Below are experts of layer 8 (counted from 0) of a mixture-of-experts language model. Rows are named router (the router's row for the expert), gate (a neuron's input weights, with its number), up (a neuron's input weights, with its number) and show model dimensions 0-223. Each number is 128 + 32 x the weight over its row's rms, rounded and kept within 0 to 255.
Before each expert's rows: a language model's description of what the expert responds to. This comes from a sample of Wikipedia text that the model never trained on.

# expert 4
Description: Parentheses and cell separators
router [127  70 158 119 124 152  69 114 136 147 130  79  91 165 137 116 106  96 103 138 143 196 158 186 111 145  95 126  87 119 148 195 164 176 113 127  86  95 181 141 135 125 120 162 115 141 107 184 126 111 141 159 176 177 127  94 148 159 181  96 145 102  75 139 133 152 118 155 130  99 131 174 112 156 131 110  93 133 137 131 114 105  88  73 160 152 139 124 107 141 156 171 173 155 121 131  47 102 128 121 116  98 131 135 173 171  85 114  68  97 126 168 228 167  90 129 118 162 141 140 175 120 158 170 117 127  94 130 138 151 182 105 141 106 100 167 185 103 112 164 158 174 132 175  90  80 141 100 126 183 106 162  92  91 121 150 107 139 139 123 113  82 100 102 101 176 125  99 156 118 152  78 127 161 115 106 203 117 151 153 129  80  75 125 139 122 116 130 166 178 178 184 153 134  78 118 189  54 157 145  71 120 141 156 115 185  87  85 152 177 100 157 112 138 159 109 171  99 155 128 160  98 132 123]
gate0 [100 115  77 115 206 140 157 109 155  81 158 165 159 109 187 106 137 112 147 162  88 104  97 114  81 142 180 171 106  99 135 177 128 127 145 117 142 135  87 147 102 128 140 129 180 200 106 129 134 135 121  83 162 132 122 147 164 149 127 156  57 145 150 115 108 179 161 125 129 155 139 126 106 193 172 159 164 134 224 107  68 148 104 128 143  61 128 100 110 198 102 140 109 132 161 119  54  96  98 144 124 169 100 148 160  56 113 130 101 139 119 129 127 149 136 136 111 174  79 130 142 127 122 117 129 169 165 139 156 150  72 100 168 134 135 128 137 105 126  94 108 115 158  92 153 186 124 100 208 138 130 123 174 187 163 108 151 118 182  56  93 133 132 167 156 145 103 109 114 122 130 161 120  93 101 113  94  95 124 147 108 104 112 138 100 171  82  99  97 152 141 122 109 221 185 177 116  82 139 120 109 195 189  78 135  81 144 106 139 108 116 130  83 151  88 136  82 128 125 105  96 152 104 118]
up0 [154 157 161 100  92  88 108  60 152 179 133 170  94  97  86 122 195 151  91 209  77 177 123 106 103  98  49 146 142 112  87 170 133  96 128  59 132  93 194 120  89 111 187 136 120 110 124 128 131  56 122  98 123 119  93 121 123 108 138  94 119 117 155 196 129 154  94 147 182 110 161 131  85  85  84 126 146 144  82 104 130  74 133  74 121 135  97 143  98 175 175 170 161 130  74 107 112 204 157 133  73 109 157  92  94 159 146  42 156 120 184 132 175 113 109 143 121 144 184 116 135 146 157 140 164 101 158 141 132 124 144 108 126  88 114 106 157 118 136 156 177 136 160 158 145  94 118 140  79 112  81 104 116  85 129 132 150 163 108 135 162 135 101 111 132  86  70  83 113 112 168 106 125 130 137 105 146 149 159 179  88 147 126 121 155 137 164  95  83 100 147 151 134 143 131 135 137 163 178 126 107 144  95 117  99 112  68 123 108 180 152 112 114 108 182 130 167 124 117 124 140  65 144 197]

# expert 12
Description: Short inner syllables
router [ 95 181 114  71 111  78 174 124 134 125  91 102 118 117 127 115 106 134 163  93 142 107 147 143 135  42 123  91 141 132 166 137  87 132 164  82 105 106  87 145 125  85 146 140 114 104 122  92 128  82 117 114 117  75  99 155  99 101 127 105 141 152 109  92 155  90  89 144 148 139 135 178 124 107 118  81 145 175 187 111 158 144 166 103 111 140 201 104 121 116  70 162 140 167 182 105 176 143 138 170 168 126 181 208 109 140  78 161 176 154 168 133 104 148 151 144 101 126 133 137  93 143 139  86 131 136 137  90 175 104 132 150  96 134 139 118 183 111 138 170 134  88 121 183 156 122 157 150 140 105  93 155  59 142 131 128 163  64 115 134 145  73 108 126 119  90  88 176 145 133 120 104  69 141 168 124 162 165 161  94 126 158 127 131 197 105 140  90  98 174 161 171 131 150 149 170 161 178 148 110 152 131 128  54  93 144 103  22 105 121  98 183  80 111 172  85 118 104 174 150 108  63 118 139]
gate0 [122  96 100 121 214 140 168 109 160 112 179 134 178  98 166 138 148 119 143 167  96  86  90 127 120 118 173 161 106 133 157 158 108 115 135 118 155 118 100 149  89 118 116 122 187 200 101 168 124 146 118  75 138 159 120  91 146 148 158 166  78 158 167 120 116 225 157 133 146 153 100 109 118 157 179 159 108 112 229  93  93 143  97 149 126  61 140 105 108 155 129 144  95 133 151 135  66 111  97 125 147 133 125 136 184  78  87 117  96 127 112 126 141 143 126 121 105 158  93 129 136  79 100  71 128 153 195 140 132 158 115  99 155 111 126 110 144  90 151 130  71 101 148 128 164 200 126 138 204 138 138 123 148 174 159 108 149 103 214  96 117 141 120 165 136 135 133 153 126 111 145 151 104 126 100 116  86  95 129 134  84 100 158 103  78 156  55  96  83 156 169 126 141 220 171 173 133  94 124 126 109 174 169  91 118 103 139 116 144  87 121 155  78 170 102 116  83 126 130  65 110 164 102 123]
up0 [178 165 154 110  66  71  92  86 131 168 114 136 100  89  81 131 193 134  93 194  85 122 141  93 125 120  78 155 146 142  60 168  95  99 148  73 114 135 178 127  90 115 204 103  94 109 119  88 119  58 119  54 108 110  87 106 125 125 112 112 117 139 176 175  94 143  65 144 157 103 155 103  71  88  67 120 163 147  85 105 138  82 109 114 129 158 105 154 104 147 175 168 173 116  85  90 102 176 164 150  81 115 157 115  85 129 133  64 175  94 167 136 111  87 112 147 116 126 170  88 125 132 176 110 142 123 144 143  98  91 127 104 136  76 150 104 127 145 136 130 170 159 151 153 185  88 100 137  61 120 107 135 140  83 122 136 138 135 133 134 150 140 135 146 114  83  52 131 148 147 135 125 111 165 132 114 129 134 151 156 156 127 120 130 171 111 179 128 101  86 135 115 106 151 166 136 124 180 171 136 126 161 104 103 108 131  84 144 113 212 176 114 149  98 181 118 174 143 107  90 156  69 133 173]

# expert 56
Description: Political and proper-noun pieces
router [107 107 126 149 156 119 107 155 173  61 102  55 166 144 141 140 121 110 125  85 135  49 118 175  91 132 165  97 111 107 154 130 139 167 128 157 148 167 106 142 124 134 103 130 149 115 141  75 175 120 108  98 145 125 186 141 140  55 162 125 126 151 173 154 159 122  95 153 105 116 147 100  65 137 152 149 136  98  88 122 155 110  99 203 164 165 128 148 128 179 143  61  88 123 136  80  54 153 159 128 101  81 178 157 141 189 108  87  86  98 143 168 165  84 102 161 163 157 161 105 102 130 165  77 139  91 156 101 114 172 118  79 120 154 167 112 127 140 155 141 121 135 124 115 122 155  90 174 113 187 166  90 127  77 176 125  95 181 141 155  43  75  87 144 128 105 136 158 183 109  93  97 147 153 133  99 144  66 154  73 131 110 116 183  84 104 118  72 156 125 108 121 133 158 121 196 116 147 110 154 112 122 161 150 124 133 118 173 112 165  96 121 137  82  51 115 108 132 110 102 137  81 115 135]
gate0 [108 107  99 107 189 129 148 126 177  82 181 113 173 101 172 105 121 119 150 157  79 104 110 122  94 119 168 164  98 122 140 145 132 128 141 130 135 139  91 162 116 113  91 149 179 184  95 144 131 154  94  91 147 159 130 113 130 158 116 174  76 151 163 108 102 196 141 110 132 168 126 114 114 177 179 169 134  96 229  85  93 164 101 137 121  34 115 124 118 173 119 145 127 139 143 123  57 133 104 105 162 135  83 135 189  82 109  92  92 134 150 145 159 156 132 107 112 170 113 111 128  78 125  59 132 166 192 179 138 126  92 107 140  86 149  90 146  82 131 112  86  90 158 141 127 202 144 121 197 128 171 126 119 177 158 101 151 128 184  80 124 122  72 132 152 161 115 118 114 101 122 127 100 121  92 139 110  92 141 156  93 101 122 103 102 145  80 105 116 131 177 136 125 180 201 152 140 103 112 132 101 178 196  59 134 121 151  95 161  98 129 123  95 152 104 142  83 115 115  55 104 159 109 133]
up0 [193 153 163  90  76  60  89  83 129 184 128 151 106  74  83 130 187 152  84 184 124 140 119 109 132 128  99 144 125 115  71 172 118  86 166  48 110 121 172 114 110 121 225 142 129 125 132  91 134  42 141  70  93  76  82 149  98 106 132 103 113  96 153 163 116 127  70 157 171 110 133 121 104  74  80 123 145 152 104 100 127  71 125  58 115 187 119 107  91 116 179 154 157  97 116 100 107 186 175 142  72 117 161  84 134 129 141  80 156 107 134 127 113  73 128 162 104 110 204 102 128 162 143 140 183 110 138 135 129 106 110 115 135  94 139 127 153 135 154 132 155 138 154 146 194  96  99 171  77 116 120 150 143 108 112 105 127 144 119 134 164 167 131 141 133  77  62 115 137 130 139 120 144 125 115 132 133 160 145 145 129 167 137 147 158 112 159 102  79  91 126 132 128 161 130 141 118 161 177 122 107 162  85 131  98 126  77 153 118 221 156  98 144 105 181 121 157 154 135 124 145  63 135 136]

# expert 26
Description: Second word pieces
router [146 180 229 150 141 118 124 132 153 130 127 138 167 156 144 157 134 184 158  97 167 111  93 173  93  69 142  97 127 126 144 137 142 188 125 139 142 121 163 154 133 108 120 172 141  92  87 104 158 135  57 135 123  75 166 126 151  57 114 183 106 150 161  89 146 145 132 157 117  87 133  86  49  96 119 138 102 174 136  39 154 169  94 165  96 129 159 123 125 145  84  82 152 117 122 184 146  58 137 172 167 120 144 139 138 127 116 134 119 110 120 136 154 172 158 144 116 135 148 178 128 118 135 122 143 128 125  73 198 170 104  89  80 135 178 160 115 112 139 194 165  79 126 152 179 142 103 174 109 160 130 101 195  86 136 124 135 129  72 149 146  88  76  97 161 106 132 128 165 145 167 149 145 127 169 120 141 125 148  90 115 131 131 178  81 111 114  79 154  91 158 165  86 140 122 171 122 205 128 126 149  99 150 185 131 100  98 100 147  82 128  99  54 121 109 120 148 176 147 126 146  84 131  97]
gate0 [111 109  65 109 168 145 176 131 160 116 188 170 177 107 170 120 166 123 146 155  77 121  86 102 103 137 157 159 120 113 143 167 103 143 172 166 120 145 118 173 115 124 119 134 195 201  96 130 130 145  95 104 141 134 115 104 129 151 139 177  50 137 142 103 110 199 161 116 142 156 116 126 114 137 167 159 145 130 242  77  65 150  93 139 130  68 140 115 106 136 127 154 127 140 164 136  70 105 145 131 125 162  99 114 206  87 120 131  96 130 107 136 139 175 133  94  79 183  93 115 132  95 111  90 135 170 189 177 128 144  92 140 133 109 132  96 125  89 117  91 110  94 164 106 160 196 157 100 191 121 149 128 147 175 160  94 156 130 174  86 120 160 129 162 148 141 111 149 103 102 141 155 105 118 122 152 104  96 128 143 122  89 107 119  90 146  89 101  78 141 154 142  59 239 150 154 109  88 120 113 107 132 173  84 133 128 141 125 157 123 147 148  99 178 122 108  87 134 140  91 115 209 144 101]
up0 [161 155 160 111  86  82 104  96 142 189 120 142  46  83  90 124 173 156  99 192  97 152 133 117 124 100  66 146 129 112  47 147 118  88 104  90 123 173 148 110  74 112 220 108  97 108 134 113 135  70 111  61 140  68 120 105 103 111 132 110 150  87 163 186  94 103  71 149 146  81 171 124  89  91  80 122 141 162 118  97 114  97 121  71 114 133 152 137 122 163 161 150 158  73  93  95 146 208 160 119  97 138 173 130 101 132 135  89 198 110 158 137 114  74 114 137  88 116 176  95 137 129 156  99 130 118 127 158 125 113 113 102 140 103 132 141 161 135  96 133 149 141 155 159 183  87  96 128 100 119  91 144 138 107 121 145 163 174 109 116 148 176 127 139 166 127  77 111 159 137 193 127 152 148 119 102 127 158 148 143 139 140 145  99 190 149 165 108 115  74 141 108 126 148 118 119 126 184 166 110 120 172 112  94 126 123  91 150 160 197 163  83 135 105 161 132 195 121 117 116 114  36 131 147]

# expert 10
Description: Mid-word syllable pieces
router [ 73 130 112 129  95  71 112 142  80  71 123 177 140  90  81 143 152 179  98 102 192  84 122  95 130 120 205 166  98 134 145  99 189 139 176 100 119 168  93 129 182 137 142 168 144  71  78 119  85  80  92  98 121  84 151 174 108  68 109 104 198 159  79 133 123 153 147 152 160 136 185  97 167 110  69  92 117 114 105 154 102 130 170 128 105 107 122 121 117 141  67 159 172  87 135  86 146 119 152 154 176 118 100 142 143 128 126  92  53 113 185 152 118 121 136 124 139  99 104  95 114 161  90 152 149  86 130 132 131 122 150 158 166 164 110 126 111 165 111 151 148  70 168 137 157 106  64 116  71 136 168 130 103 146 112 100 176 121 134 147 156  56 126 161 116 121 131 195 104 116 131  97 111 140 175 107 184 140 127  98 138 134 168  79 115 101 131 132  93 109  93 163 188 116 142 138 184 120 201 124  70  93 133  92 107 114 130 126 136 152 124 146 141 109  94 124 142 219  99 142 130 130 109  99]
gate0 [ 78 114 111  85 175 190 147 103 155 101 176 154 162 132 167 119 143 133 151 168  99 110  83 128  89 112 157 174 112  96 158 152 140 157 147 136 182 127 106 171 101  98 127 140 218 191  98 151 112 174  93 106 151 151  79 126 145 150 117 161  52 124 143 129 109 194 177 115 151 146 123  97 111 151 189 185 121 113 198 103 108 137 113 160 105  66 156 132 104 170 124 126 118 142 141 136  91 140 115 117 141 159  84 138 175  41 113 121 127 104 125 158 137 119 120 123  89 165  90 108 113 112 121  97 124 180 153 177 114 127 104 100 141 119 129 140 105 108 122 141  97 112 170 130 177 171 137 121 220 141 141 130 144 152 130 106 154 126 191  64 110 147  82 159 136 167 121 108 149 111 153 166 123 125 109 137  95  90 105 136 105 113 153 113  91 140  45  79 121 175 163  94 115 207 152 182 101 109 139 132 101 171 197  88 124  89 109  99 160  98  83 126  86 164 122 128  77 165 112  97  90 191 135 119]
up0 [169 160 146  94  73  60 108  79 146 170 150 138  83  93  94 122 175 146  83 187  96 120 129 114  95 104  81 165 133 151  69 170 126  86 114  23 126 112 186 130 134 116 192 153 107 106 125 129 127  58 113  59 103  86 130 116 114 109 112  96 115 128 148 168 132 145  95 139 148 107 160 104  92  63  67  86 139 143 110  75 115  80 162 117 127 138 110 114 126 161 159 146 136 114 144  99  98 176 161 120 102 113 176  88 107 144 135  68 163 141 158 126 142  97 135 122 102 149 185  98 148 154 174 105 149 131 162 163 122  88 151 105 120  95 134 121 161 130 125 107 170 152 172 155 185 104 111 141  88 152 105 167 113  82 118 121 128 145 131 125 168 185 115 121 139 100  66 114 139 131 149 113 146 124 114 122 134 174 145 132 109 147 119 115 174 118 159 143  85  63 131 138  99 148 134 113 141 168 203 126 116 166 100 120 106 118  67 107 124 240 181  80 146 108 204 102 146 137 146 101 145  79 164 160]